Below are experts of layer 9 (counted from 0) of a mixture-of-experts language model. Rows are named router (the router's row for the expert), gate (a neuron's input weights, with its number), up (a neuron's input weights, with its number), down (a neuron's output weights, with its number) and show model dimensions 0-255. Each number is 128 + 32 x the weight over its row's rms, rounded and kept within 0 to 255. Numbers have three digits each.
After each expert's rows: "comes before" lists some tokens at least twice as common just after its tokens as in all text. This comes from a sample of Wikipedia text that the model never trained on. Tokens count by the router's weight.

# expert 39
router:095169126135115173209103106131111111046118121189123155107172124194142111122097145152182180108098115127128105101112112162118158140072164114180110126146099124123135099137135141110062161115078108182115104153177152157096079192132127184145145168070105175147128170158146110138139043086152096132154130124065104126107065148123136176122171161113113063160099131099123157132096141116167191192148143113127106096073131129066160056086088100162102131200132120099102124148144106158177149115157163129100186105099139102111130098157124165104158114177114126127125132087157126090148089073186146183126143129160144151111133137142092201147109116126111138146079172118148130157179107192142153139097136107174064171121138119080144122077112086098129089171150103136127194160132076093135109142117126
gate2:118156160100098202129074122134143139101184108100110131138217147131083148139104101133139056122182124128108087128156114144127119163066129163156137163175142117126150105120104153156199067165092100112175137148142129087075116136132067120124122150080093126120136101175126064158174146135086131157117167141106152125175138198098129111130172146169084079135122145125098115163098114212123135115125081142161090139125107127151129122112088133084060096101056158177137126127096112087112154121133089068065111132185124094069127118124142089137126137168138124170120147093053133146166143119150151096177135082127150141071147116044138125070112123128130076101101111150132124190184081157126161102138140181147138146100095137050083167041121120116129112123212091120124139142147153107117115098111136
up2:130162097120141060148107154153160095133144146131129119122104129142129151127181196126037169106114146108098137119115124109138143146141156130071157089204114122146115143168113096102108118086123110163113094101203148157110105120155194099138072152170164070135084177110162125129100164107115064073144133135114098168147128111104102079116137110132187159086130144096117057066170089079127139121094131179147123099051134147111152191131093126085140114175137172124155148103159141163152154110097168148147143164151119150114109135127089175147120158150112201119098117131155135109149159092128183145132103107145080147133153124089172103182138154103079139148119111107134145062105118134104096116130079108151124108070195142204154071169140163140121096084068149204142116108093082166153161041120181
down2:134164132184158166184149146134152134058157152117187157105159120129133167145088083162131134157119121118117117162230102120137145159147133157092142074165141112112112140088020158143127128137079145168140146115155186140132076141138146102135081095124158094163133171140178107123153097134000166103124097117159107129127152107132129137102070156062115195142112136127090100101100107148163116118122139170136172106164129150076162106138106130165154122147078137170137133068118101139157144160132124061123250136150135137114115099118112137144124107109123145091183121105131128065170148199166146144159117154130120138096135133126140138122125065082127149162074135139142117154110109135154111175107059152202133145117158078160152072156094105140183087102157126140146105145122127128163149112112191
comes before: ".", " of", " and", " of the", " in", " to"

# expert 16
router:132176152140138156193095112131093103109148126150105145133094143164160133118135165124192144161089110116078165152092145162178165147127124078128135119164136097125102164123094134117084169103106124211120069167154129159144130160133174129135120101128154116104137122119140093068113053094140090101129122143075104132108159119070147143131202128109106127114099179078158176094106093098154189181116152145141074115115079093018176072148115108199147134178117151108129100184142115150170161157168145182093214080071133078171110107121091145099085109141154138133126095127109138063186129117148167156097158122148122143093123135140153117122155140114081142197092134165201123085115130155154165156108155132130145134109166113134112104129109131076129067166115111171090182146112069128125075107172157
gate5:129122076071164091139067075105181098086142147163122092128227095130142148097152168192046100149123108153146092109129144108126110124170142104164149185133163113147125136152167127136160171131033201139150138102116112131131099152079104168138118133108189158128121133175169116195121136183172145126199091113062110120162084137143205126112081105117150115118140161077096121182147069108099067140155071138121069108076174124126145160103099123103100144135133157150141099108120137099155109116130143093132136135087133125099153129100140113117177154172118119119157113133174175152126154179126140082151123127099136175082126206067140178139092095116165163110069141141167134148139111117185139196102156129221133146114166126093078127133162098151158109131166114106105163140108163106128133126147146
up5:131145106087151133121134189170139128103105154057097168150126115210129200146106123124133143170127134128088133158119152095210109102181144042148206121183082098162083123188147186121131116098137173155196098179127125111083145164079164167179142087157152132152078103139174157138111109101138118104139097142074096132127135152124177151165128106145176087094114167123095121136121166136138129169134143192177094122062114061131148143137144124163102165169142165086106113144136118197137136106124141118085126140143112069139144149128060148120127112149155143122143154150169148104130151096121131175123134151110087160120113119079124089124114158079109075102162154121142091131109147106080126183086164183144186110079167207128142113181135149070138047123101112185186122119116138108156112118096111
down5:106124094143131098110146150162070122067132177128159169145107167173186126145126081168067107144175111122109125117150116080084147035130185130156170153130135109095086188175123170132147108103113146156147163120100095136133162107143119111140137145160081147122126176102154132153096167099096133132048086138174138118121116076130143144166134155118123070110141095112131188131136172126156122060086077185120152139111083156142060109100093196189042102171132060058121110097164134163138118106101156144108134124173140158173129160093124129115153144147140197152206131084065107121150095148074131109166077156140139127085125134141119136138122137097113080101155113085104111192115124104160172187137104122138086132120076107158173115090137160080149161132111109189132154133120144134166053146135156
comes before: " | ", ".", " |", "–", ",", "; "

# expert 40
router:136153135118118147186128070137109095058148073170119140113152113143190109133103144110189157157085129118078131152134101140152161164080138092133171137126161125138112167106102126113118157103094141208098097122172155130154130187113100159147098096070141159134136135154095115077139106127141097111115124109089091129135160146100153173126161136102137124124109201092123173122094119068126187204110165141160080131095105120026182075153141100222138164195127148124109144192144104170137166151096143156069198046090109094153118131149118101101113116141159127084141133151116121098181166123107157148184137125179123136118139116174168132199167122087127110161121132113185156141081125150148156162120152123093092099097162159156146099121067107099176114153121076138102169158112080102133085124174172
gate3:155195127164090122127145120109122104208132084208138133129102178134101138152080093102112108119051126124094092135105128082096170100198069150127123138104125124101092068135175204109138181127143116141116081165095107124130108093156185133142095109061118187148071159122128082149147079130186102138057154130066153090164121091128139118177107100125173115076139060072112104101062135100117137117100074120129129098096112136185139112116151072142105143164122127100116139077100153192146088118115120111121138146124121087133082153094084154175101172194171155125093155106102137094158160096122143112115125104153142096088107118085139162110172104182135135161095078110189155170098192138082151168151125112130141079177097134101163136091130096065121104119116108153161188142127120121141147126125164
up3:121061127108096120109120194115112101169166130145130186154144121111105126111144113102167077134091079153127105165208095098060151155211115147125150141085128080135102131152058188057164116134151183116115164112101095095096109081133102122145132126106107094125117172204150079174125122091106151099166105136167140126089103043089150158086125154188113114169130099122150094147074103192110118117075131123221097145094113106131081165144126120181117086116205152090129152139100147095126113101156097126107085157159080164130122150084112135126112085116150125169108161102113089108110110104160146114099147072109177104131153084078146137121116148111144124116128119142089124186179067145096165101169116110115128081150125074115146166095110157122126141094092088088155119099206110183125096175117143
down3:093145160141072140090101052141174146142105127119079123153155127127075056128111058077091112142202192109153142122099150156127179085221185202177105099160080116147080088123139139138157160122141138213132116129119110138087108102112113126121141151106114131087133118166133096078126156122122136159148125138088113128109127149130137139129104163149102105135108191177158077160107089161163133065127194152074127114071085090144119099115139145133073106118069092140119104130160158104189122143102134164105134173111204155156123161103147140164141103100118172113117155093102186126138082149142086110177060148112115088144117107143158105136107104206107170094106081125113069167191146132080132132123124153178170149119093170145167159154091161078177158126123116142099154166136117071127111143137122
comes before: " | ", " |", " |  |", "; ", " (", "–"

# expert 4
router:116156130148143174174121091102083137057083154178158078142168136179124144171128113182115127094081102142135182073118106171142175130146156128126115151128109158101125075115107179118112120138096121185130076185141150134105154164140113187114108160113086167119159140141145112106117092072155065110114128197107076161092134148128178155108146124120153111068145207095127181082155096063160121108133130132152088089109093139030190100082081155143125147154134153148100172153152094172096153112110156151121194126138124099114087141155113141133073136152117125127168165071111114072240120057151142132119110141173152125091145123148150118159156129127127147124111159137149147170129140137147135176104113132115090162120095157099143110114080072094117097148109093146076162147116138104193130068157204
gate6:191248120127077115171133145163097090173142195140135100109103146150110097105125064116150126153122161117114179126114182123160138163133141108141151100090107185084191135100140057076124095099139148159135090143089095099168088152113179168071136133156124140128166129116167147101157085160227106108121115120187129154119108149134120110105143083138124182140088136082166073111151088059119125155132120117126110116107144049167130111111107094132123100164132177117140111128129104168078155099078186149085114173076111148156128117086087135191104099114132172141140134199170169127084125104108129135138199144180137075183114136116128155102116122132158167143141127115116139149137154113120116164096165143095114109122055122153124174154141131153099192161093105127123143164173178118077074087116171
up6:140169138068144172127145180134098089124128145113086142176083158115111152082129069120112116155113136087092102132103185113095161072133112122178125199158141143094133126157178069123145127113104189148142162150153106108156120100132097090083150126151144163137110199177127073147119123078101118181073133155232158169161126147124090158134093135074121147121141165087089079118094134180118117156152091144105139146056178071137166195091198076137121107152143075161160123119110135147138082116118199133160128118142195143143072182117125137103134153170107073077179207123163162106099131105136171162167161118097111169138141137135144160102135132159123141108157130159067134113148107113134133117138162082191180059144071137141133129127134123132086149138141134156086132155171171093127131174107117
down6:086214165115112129091108089162137136109167105090117108121121087113100148149108187133177103149108137131151104124090176130171142167149113115127187143052185126123143134111159116142136150136150099135158134097162086113150183094136098088109100175143163127109178079122086110125189126121161077150159205141107134068129080061164096097160145141081128130084125157137097146171131160199125114162136088133120122126117118130153162182127197171112146102077120130177178075141160095117122184148124141080085100133128107134113124111168106087083078130108107079074163065107082104156155167048235108139152090125110141155131129114136132120130125108130089100133139084183111139191073150106104146106172173133108164180109140101093116123154185137193172092174108135097146097154099115174132118120128126
comes before: "1", "2", "3", "4", "5", "6"

# expert 9
router:075130095079155158157123105147129100067089145197085131156143111142185155177157094168152131136128126101128166153151082146149198134125181088143134127157121134152091100094104140124166114147143141199109076146159152134146100166088154178125121149136123125121112133137151158084148102087165098128128107156096092116089106165118130172135161132088162071091081179097148155108113092053104166152147150172127089123092122097031196061098126136184112133201085180158064121110165123133138151162162133157064226120135120074106127124094089135112103105170140152099142115132129146051182126083109152133100133138175126123085135110148177119146125109084146138135136146130180150125124135168126164178140104106134056114089107121113144126129071106056101105176106088164119163160150107082152103124178144
gate5:161083133107118130115089106160063172149143187189137146109096152068135105122115139151118107146098117128133139119114124161122047197127099151175131073167108165161054085107134129144135082123143132131125170198136127159160159102131075100121143066113102128118139136154112131113202079128089061191065121095135108174128184155105115182149174164151116151097174149136134177209113104128116133125121122170136121135085193152174152151192129102140144192171117121129116136156120100146134161137135182106076112091106137169131162137187142121128102156168130096100118123124163071152164121065079183140154154164159036164126093155178104167135175119110051115120103107126114124123136067158107142140089134122126182095121150163107109086119119101099169104091138106095169157121129110152179152089079117
up5:126119114116178141133108125163176142121136163157135114071121136087120126124158124164088143077075103111122175149114123150110107216160129162157130138111129165175090057090081109144093050132142098152128063134104069119184108134138116116103100130141102166164102062087127105116183070120155058126046126052155143151134145169044108094118170141165068082112108165078168125153107143140087108093135127161100158123153171160128092142165174106235148199141150158090118113164164122061124126159092134151130114159120081082112151127111111067093139151169117103126119150073165104202131106140109153126151103128153059149123105127074139112174145128111077158138119154102111184148128132148142168126110127142149122142143129164148104110097143123127169183130084125149104166152117150130184096103086111
down5:132104114053173148137147178143122180109105092151121143106123069093138160159100164166127083135097146133092169094123132143133133109075145096108108096148129126114130109066166140131240048176099115219120153099108151109134167088150137084086082074164101114107124148173066147132119122139152082171153058095054105117135093120131128164123142142143138109195108118120108132161119107117025095131130142123126131123119176085059112091115163105111111186114126098119149111136109161059146139154135211110102157131113104193086140127095105106153096106134182123147082141170122134066140135128123161106109091081167118151145154163124104147100125138117073101121027152120162105092172114173097158137155168107145163131184125156144149115146143134109132147120076102138126155150168113134210122145131155
comes before: "1", "2", "0", "3", "4", "6"

# expert 18
router:128119117090169157195107119173115127130098123154133131119146098172179094146151135108210124148134139138131159147127069155164131134079159119164149132138106102119053126103096126139106161102119100200089096131143206132147106161081157142137157078100119117157128171130121140077142135114150117087139152152088064141126173129112162155113146133148115120095110190097146207121109121098143160150119173132127082107102120109028174098124135108192135141187097164143117127147158122121158170170188105158073200067134165079150110101121145097100078089169148155101142116153117125062190162119121147158121155134153175118120119123172200080144135145076125092163135118099160124137083130134168136150119170062092087118090173132113145112155051085082137091152111088134105159179119080073124117099178187
gate4:145146161129112173184146093142095150090081064144080149087139111142142130110104143137193108067136107117089091132146093170124122143126143121171121112132150115163123131123143141121118081092052153198086091112175140114126168124174166106129081144068106122114134156093161113145116126131120144131148112140162152129145134129140089144098209139103079125060087147137115177095086125106133095141162160131086100130126106067119127070106149157060123107079100136111157072143110099144107090095099137186137203110120112109073087063108110214100130147153096088162124116109119123143153097115063123149174147124150128139143136127127130116197088048126101149141111165085117116111137063161160157117146120087116086064126090092166107052104091071096126153186050148148178095124126067143145076080151121
up4:152171144145087141134139170150110055115121171098149146165100115117151124132078146126170149093181166168147178147051167158108127129060147140169129084186091142105178094113125116151104073142161123084114116145079148131176112118120114116141178112126071159138122098156136112132132194111104105117081151103198166139068112122146084125143148168169101092182141157126151152141108120121115090091182199153109186098079087145161099109144169086125109078156169050128149133127138139155074118123153132188080116103119144153128162130147113095116099119100144150098125094127100127142105111086107127199153144145206161116145171081141142129184173090151116164154173145157121181078128151108123152181124134116086095119132126137136101185138176168165089204196191130119148154149077059114113094084114135
down4:152141103156165070160122087131103139088098112095096085145062135146169129161154106199130117125100070164095097111130131101161117082117124150157139208193179102111119103166139159138152124142072125149136137121076141140098133077150151141076103122102147073146105131143146110121134140101079104142150067043193134148151169114105147122101159129126092166110091138084083134121111162110187141123127129120134129093140161081051147103139056071095162157067196144150118090152170165197126060104161107077193127178159075139094135124165154145126143110094133157110141083113092132189129185140196090144147115105157110157138135132073110186188156130066107127141158096143103133177137108137160144155111094159159119116107074124119126137136163111122164125134145126122116116147103077196164049120124139
comes before: ")", ") | ", ") |", "–", ", ", "),"

# expert 32
router:127131089121068181086094145118095101125079142102146173127155119148130169090151148165105085146080102106119149190152162145153168124152167117150137129136139117175113168131087158085077133113111110195131084162125186155118126141147178129117097181069107166116115101141163070116171111101128129129110162102081100138130125155113155125112165175077147101098137164099111164120124102113150164142141138128121086092119137140052122062104117141179083152140112117165125128170153098154151159137153179216116241100142125085120141104118088102124129108141157109142123168111120073050160119128131175138125130122185167187093145122122192113144115105079094107183097147111175106117114120171179102103080161115183104138130095168118126141065111074063133106211180076167093200144115114138159109133150149
gate4:146150166156108132159179136111142147117133123153171092140202110166135122054144222177146078178147100082117099100103143123123175144166145159132219184173132171148157108130114158147157170144090198131114108161126111152128162119143171120148051175145156140138131172139118106128134086051143090137136123174094149109136150136179122121127111120078110109158145154084114105167131096116227214172130102090167125155118079112176137134142114117132087131162103099140093125096160170182096132165118074140064114158194081143121185098093098160153164147141115128110074103115150126144149102132076142119078172088117121120086159117118152099156126083112166163187068132090228113165164138144161159130096130091153136103151155119100139139113142131165145084146130092142122143119166109112103151121098157
up4:121136148184133157129171132092119116109172092195092164175180140155109134086175127160170076110150090125087129083092142132078122143180147144104144160144123115119110158134071087126164153157090122123080163079131110088088186057129181084144122177098159096132130124104140138127149098123164121138086092140107202149151177098163126049109184168086152102132158139122165115171081149096170164110084145091119122162166117173097134054154165093129114127122156104110143114104141185140094104138100091115107108136142120181118176101076059121142132225116091101161101061179134078153101167138079114117140138094148135161109151155150132118194085110157103134173174115141164111117088183157153134161125133177088119121147130099120160155208156067162104137182159130144123145133138091129130138189125113
down4:097073130158156153127110103115103140114106063147111123148115145187069138117111140131110091093177121098068092164109128130127162142129097128169140152133121114120133097132104091162114090110141135017152106196066133174109139140128139160072160160078158142131101137125154033162108092113192153125118152078117149109110141080085108119067129158123054137193187150171159123147116153167157154129099138142124109165125088140189085119104134137136149103028147121126096138133111159155106045082106120143097091140123126093156173110110112141087141138134176153143091109150108149200086104255141126135095125104143150167133111157166126114135096113158108115136136145144115052148103153119152119141144190175126136134117126111098148156171197137185156114119145087128173081142148131160118098129110109
comes before: "\n\n", "\n", " The", " He", " In ", " This"

# expert 20
router:113105154135087155164108128124123092048176054166153134145149099117137170096164177141169105137074130162118103122097132146153167118119165055122133155101134124122122128139113121131123180063108142218102123112107121083133108156088095158122181093086117157160120137130134086135136133107161118142114167178077073171145111121090157177113166106114102137131131195111135180111099151070104147174092147108153098085085131108077115072115135105171169154173131165106164058138173140171142186140188188123149219113068121080115139146135131093080102110109130123166084103124112159096152121072158116137145084156161161158159159092184150167162123122144133134137118136088105124149101149089144169182107179091094127132095141144109155110131032117087144129149137074145092170187102083127141118129134197
gate3:183143126096146180115108126075095095083133112131141167135145082125115121141202164163145186140141074149123179116090159126101210132171108082122085154112129133093082129123078064111084134141128182158147114116109090220094112090112115162130133107074070103125101099176105113145076156111119135144111144159097173139136144094098114170037174107173078086120151107146114145134121119145190122119092110149158161126141159099090101107109094090148155119142103066182077184080127161142117131161136175184144120084131172089156114109121147082095066114120158088153143172101148142132139059155106167142129131111087147127180156156177138135137181184163101108117157166060077133139123111129164124082039170156110063102112131115159154153061105114101108088134141108135128147157138153124120130132125088
up3:173121161090159110114163106063141104143160095127064129109150076099114093107126093091129220124097113129154115118102133202138161129081169103143169138032092147138128110169130089144115152144116115130068118098136129160092125110091127139101094098153136174085148131125067120122146202142105180173140136114128140129086128093137039185138185130141115148117103096140129097157131088092092139119101161186131178122086145152128132100150132104080123117131082147138137146135159120110119118153165155154075133153160118139145108147139170126114068107096141118147145090147141184091079124098121119128141105171079054156085128100115131100151166177187102139061159114091090107175108062111080203159116103119083114111080126161151191125157070176057103106124152194141164077146139159156132132113134060
down3:132146160167103139091079172147128107155083119115116155172164134143186160130106140154094093127093097165190177151115146096146116112118083120109135129166100154128136141108100106105140148153085126137119108149127083101099146162105111121084137095190135085134182183135111139126176156166103133108159112145126111194212124088194105132131117131137115076088104135093191132127137128176130149163146112138113138132114124153100102161111134146096080123165104140110116237140175097159144154099102134111181234071154152154203109127130082132130157215093159122079075098068153104096124167017087098104122142126114148123137127075146117136072114167132106149114121140155165153103153112134131196179139080141139140114109133073161171122156135126121062166157134118124184107142162096117164169074076134
comes before: "\n", "==", "===", " ==", " |", " ==="

# expert 3
router:078146174162118156181119086148141115063107107173114129128106164159160136133153114152155159114104102124095097131134076134172191097143176098132136118146123105137080133128081195146122156112132154185098060138127161146130094154124110173159135144118112141137123129141183091119155111072148085109141134138072079137127095134148128203105145115135115113112080153096154116111147143111147184124144104167156070095147087116050134064128106154205128188175099144084122140133168099170152114153129112162090255144131136130126117096128096179143127111145145158129107139157140149039146075123102152129096108137196188144164137136105168158186143129105133171152115162120122108112075120142125137189128121095174050140117075144124125114087094113089103118181112075171131183118106112083167065094178139
gate4:158157097115092160106136121127174103084078143157160155124122151158101150161174104121114121139153157139117195127156104110167167187168153101098111155186146119137092114135082200197102217118132132130089076170148181152097139146118149111124118137144158112110133117045135103133121120121137130086191136096114170130099111081192148107118130083132139171067106067093165090113171131196109158135100127133092096082156150126156156079136123160112095140121146080060101136121170059128135089099111155150090128136103170155131099162071112145167133164176161150198119148097120128184140130111067144142091123144153185082119112094147085182145110165119119105103081119086195179097141117175127114110131120128132150142149111084084107137139090063134107126083112225095121078137183168145125102090140144
up4:153114137147131162112135143040114128070124099116091142115101180183100101143124100090138106169126089151115116110139161117114098133133188140155121109123083135095153119155092114174130127141116116151130113112162067164144181082154111135165150117131145150143121130136130055127109081168092116083172101105109123160172110094108150137091145100098106174183107137160148072137139062163137155080111152103117109114176120173118092103157158096134091144124179072078103167135142165192109117118111137106087085159143151191126114150142111123160137087128133173211078202130193149144076123110088154133088077146131143150120121138153086159145172166070096160157107152151113129088152065182086162149153122149190232098120111075170106127164148068085091110091119164140163156185125137154148121188104066
down4:099130137162111156145111159217075076113123125111137108074098099145075083092074137121131105139050141133115119101104112156127186142196121173132090151120097092134073107074119115120184074138191076136139123109124106062095122105116171102155130126145077083130140149156147081072192119136198103123051151150085123137122135062091033112146088175106122116144125132126083081156118182109160030143089147104154148151180123108185109098139121161098123090109127127126155106121093129136137108143139129183106135156168143079112143126162102100132159121122112104099106157145087135155144090098203137104108051096182094144135166128141130116129166074168133150108171144138108100135120124094128077185105128184058113119087111099138129166150165139147121153128112085161141111135122129158184120097124177
comes before: "0", "3", "\n", "5", "1", "6"

# expert 23
router:161149166118131161132072098133079113131120106137097150150125105135126119113146152130144136113109104120085105128170071148179194130100128103166175150119098092105095137139093148085125141091099129242060158141119154161147117130163117130127123138130134136172156134147129076087144105079092112085150148107116066151139120132101142144127182148120034132116094164107107195125081104165129154130118164167147089078103083093031194083097132121147121106130095145134110081149144118151181123093164153133078222105127108064138083133130124130111146117147143124103152138075073086059155152096099143187131142121221170170092133152096156133181141155124106111135130154134138150171102078149153161128102131082136092164090092195126154092086112125048115105168106139128128153142165087067174119125124115
gate3:141121140165148149155146135115171210118109125070128127075134111084076149110115075125094136085108145138143143148128203111098136148096180060147099151131102170035103129126173104098081155142113035123076141081088185179085083169102120127110131123146156139177096157186131177110130138098098156189191141130121176126134150144168116093186162116159105116176151148133124095135137125082136134123114144146201191116117091069131158157133071142123133103136079086160103090115113122171113195115076184160142146131139096097111099187186098130120105107093162144093128130128151114113167115104117117100079097085138163124182133099113107111109166117077109108162121121032114113161178159127109161136105166175143113124148164197100150166143109156170128177172109082117109133111109139106124096135152118
up3:115119177094079123141157129128124061097112180116138114113129163187166067145120145162137129163123119091091120111102048172164139141124071141147173110147147101102128213126166157138126183053116166120175082143189128112096122086097091088125143137136107169084114139098126134111120107119132117119118095162094115125115114081114194126071114096118112106175188120100115122103153089147123063188147164133050170093079164105124074152123107119176157114152134237133170149106155118117110088160156127141127139097109125149153148097081136168112133119135100131214133098149063155110115163135105182189133127146145060114149096086135157171113108114125142122158131094147146068109085113130178052146113124146177101093118153061163125130129101152059169135122111135119114091126148088069147127119183097
down3:142106179106129107129094083128130133071155099171134139111113099144184123071125131167129086170174128070103115098130187102126118123132138079075167123151193108104182102108123163175146123143154154148131127154116107175155131131087156093094135152169128125077105139103128095117063069118154114143111159168110176122111105188104122136089134103154150168153169059144092085134095080114155107130155116151150146109145101118120192072140119089192111113144135094107144147103088116129167098140136081134110154140088109061164167116108153111084080172141144101132140137055110134114130101171114140162111135113135107123188115140105125114155118078067127122135151165150055135141151120069160139149066172081136090126158151097205135061178089216127096160203211152148112179101111091117151111163104065
comes before: "2", " | ", ".", "–", ":", " |"

# expert 6
router:142142120120099192191140098150112098072106109170122128146119099165140130129113113134186127100097110063081150111131100145163156166104141109144133134143141122150088147105106104138101193127107113191091053179140183114173135185110158122146102110092133105161108126139130145117158081121171086107127151131089045142098155152103112184133166106131138121125132186119119156111120122092107168201140146111112131054091095086030214090123114152211110141163129150126111101178135091122142188156145121150065224071081132093099130120149101086121121124167141125115155090118114122087170183133093145159107171126216140125134155134159160113176138128065139125163061126127177143126078145149142145170104157071103097121096125131141122092115089100111130123205099097160135129128100100090138136119138164
gate3:125124115106129154118130175131090112131141140151083134139144107197104145143093163122155092146096180074130161141103119156151164091141105111172122164079135176153148138136120178076179095141087082170113108116152112160110169113069136164153154154106119091177139107160094154127163156130129136153112122123097124117127097166126151121079170160105060160144138143129031116166103117149150086129178131183116077165096116098089052092117128073107094116130165169074152090087103127107135131109110127182074175117085113089131144105102138184053121060117108138124026148133151057149145066154113058137140086116177106179149171084075148148136133107133056120123148147175064118122093156160096166168066166170160115139098078178106124131134092130123116091148111158098127108122150132097130094153164156
up3:091079182115156090134093099129114121104101126130170113131144170158101128148101064060166127121155144119111136162178127159082175092131126120157154142134170140126195091147080181157131139154071122119080126088114116173139145024165113170109136128064096096171135118132111137123175107121125137104112098111115131142156091102134171141099159094155150138118127135125086152129161060132139144060060144130046116155095138125131175137087161088103134149113096142139115184130167123130162090097153139104078121159135094163050116109159196152189162187040098118122112120135117145167176171124104135186152101182127124125046102158126131169195113144130128112134092104076127152125115078158083148146139156109115127150136133193102110096112175114143100049094130181066155151141156158162120104171143150
down3:167187164177170099167114103109075143092120178122103131082111161128140093132155139149102130105140125174125152114134122136161121146112095126117106100131119108147116157134079099091137170128158153131139101095145145109156185127159112110122112118137145140134152054126102137093166138123137114137143092112185102097087205105167099125178147122134089130096146120119118218144158169166129143127149185144107115085151105161088126107210170089126159135097111080128112108130111124069123131168169105216110146210108072118068159077102147047111136114124098155117113129162152089129155158130128096122138092205149125150181145163116079056186228151116091117156139134112185118143075153134144113194077125117183063185114145178165139137122148102120114156149166128088126118127084089125080125121179064
comes before: "\n", " | ", "\n\n", " |", " (", " "

# expert 24
router:134129151105128110140112118112133088135138126151144143108124094163151123137181098154165168109103136107090159122154122147167155152102120075099159116121129125134114125124132110115135126119079156240104058190109185126118126126167149130155140119131125165115189151137153096124146117072146099150100154163079118129108156197106116174133107097117116067119079167036121138093130120074118151177149122151121128105088131118023158121047129144160121170186100139130091062149126149153155110156168104118091217076104153076141100112126099156134107116159150173116145116164099107007133203143110119180125145131150095123076128118152147082146131130086121118132129109127211111132137090159182152134086163058108119102084142125118134115149063107133172097151131113165105186128164133070163097114114174
gate5:169118126102180142119069181138165176086143134132077104162128135139108164130142140222154139066111103164117100151112164052140093160077189170112171135106163133105159113089133163151147129143157120146146126097170168150115180204137108187120104109172129143208148158086116106124102140078144089157102137097142076136086083191160168125088151106084129130156116137077194140180125122069058166200096117081133129183129118109140168145150137128128146108107183136158142119139164132158125144124165159129147146095170117120139164190118097127133140086111148044154165097153158172130146158074108170125148130115140118151124101110101203185134165160180118186120082111149148120162062170075093154123083104141136125134135153145115108095125129087173087143117153086118110128132093132110170141108151184
up5:177197200166130140154140131156148134158087094187126137114087132103106119145118108142144087161133151161165136157112097126126153139071171185140143069099098130127085127175082155110178111132165152165083137117121119175113106035069116197155178102163126148187156088200121101117120112136160124131161045188058099161115127090112099121081173106075158122097100152144062130083092061134155053106120071127143122129119107140088131148098134131129162134115114183108177081086168155153164099108161128131102131118130142093158083109081178147136115145115140201100131140138135154106096121104115113158090121150089148076124158207123077134144158116170149099131149176115134166142174086156139134103113126113152123161073070102108121142107131100143094206113123140146108158097121172177143083135120115
down5:094089122155117113109122100120097187153139105140108115112145113160118119124137069110109115116083105172092116157162101160103100134118097139140144114083148145125132131109076123107091105109147126197170162133115131082123127130119159101130160175136111138109133082123183136159156143118164108193140138184137147128137166119251136185155098107113097136094156169106109111168201101122126112085084145107127123074109121166065160158125123153155123153144111096131198107113154127157122081128124127045142137186133084129152133153111122105112061167122092158119118069127166115076090155040170086077158136089127141113157152119117229149151073118129174108077130118229155144073123141150154117189125126171118152121107110170108133146086161127095138105161075059144152138149147041148131060108140113
comes before: "| ", "|", "-", "- ", "}", "  -"

# expert 44
router:126140153116150145219132108136127127100118081148112155159117137139188138152137161138156166133099126128116156167149072129136171149085131118128147139142160134166083181112080135150090195124099160180113070172144183128132124163086150171127118124128157135141149134128127106092107058104148102132131112162066092152102169161117143173114149105106143135096114175092120155104138067055148193166121141160113047105079108099035198110114114168176140140191108175115138096160161104151159151161120144117111241054124175103145117116145124117097088105147150131131162113142111145034208158133116168133123144119178113142129114120177174099152140100067168133143116108152173127150103101145138176153132130093081099110102150116123113141126053118106148077155106116132110131143150091076155122104180184
gate6:109198093152101132118156125076130150062139148149155169109138084111109168131135179110124153118163130093128126100084153159154169124151140094169197163103130102104134143154130134176084133139105084119145124162160119152078189159114154181133105168116134107099169082207136104172075083151122119114121138115125157146146129146137156168136111197071130107135089139125128154100087119134175185195172102113148136056174057114114145142148080103144093172158033094125108123157120157098112099120126183160125129095079106077119099104120117126069164096140146184179095141145146135086081124151177201133090127103134163201090148089093090104154115156147071111121164156098129178154185130120115126103112110100114086207147132163111096147088096110136117140115207121107156137134162142166105072117155086
up6:138155111148081098131103087102068127114186151134151101152170069094082141173146114125173142117137162108116105158164114112055155087159070085126129133103156137165108108122125030151167130110098102094117149147113119116130128092093140152147099121085112099130168138077138093122102150128148150118128097094140176190130129139096204157110085079105135203154171149130125129118152130164143093158152157136096176068070081158172140146138130136065173127132166140113190159059131142116156110117128146099134125117114187132090099132135152126170110069107118180138052129149106108161087165096142196083174176136116095143085094040129149179125165108230143131124125123145108167070094165149157108137148102151101171133160130137146113131089112139160171139060145118084121091175132152186135182109131125
down6:143130098197154101078172090107126071208128140086116050103133199055168071091146186137093119182173120134146108138145126118129129151174119098107109091110140142136101128129125133128154129142158132058121095079090120077109111108109155128112164136166103134113160086086146159102106183112112130126088092141160100104189117154115137110138110130107129160122102077162123153102115107135090130155141109170134114090158158119133140165168040131081149154122117130159166138174153119077165155176158116059124042123118119064179139128107114068149124064127159140138160133139125117124105105101126057122104117182120111122126098166224091088137139173138149081106121185116049144059108149120127108096131080084149088088069073126110144107151130176148133125128165152107111092147073167115098127162157137
comes before: "\n", " |", " | ", "0", "–", "3"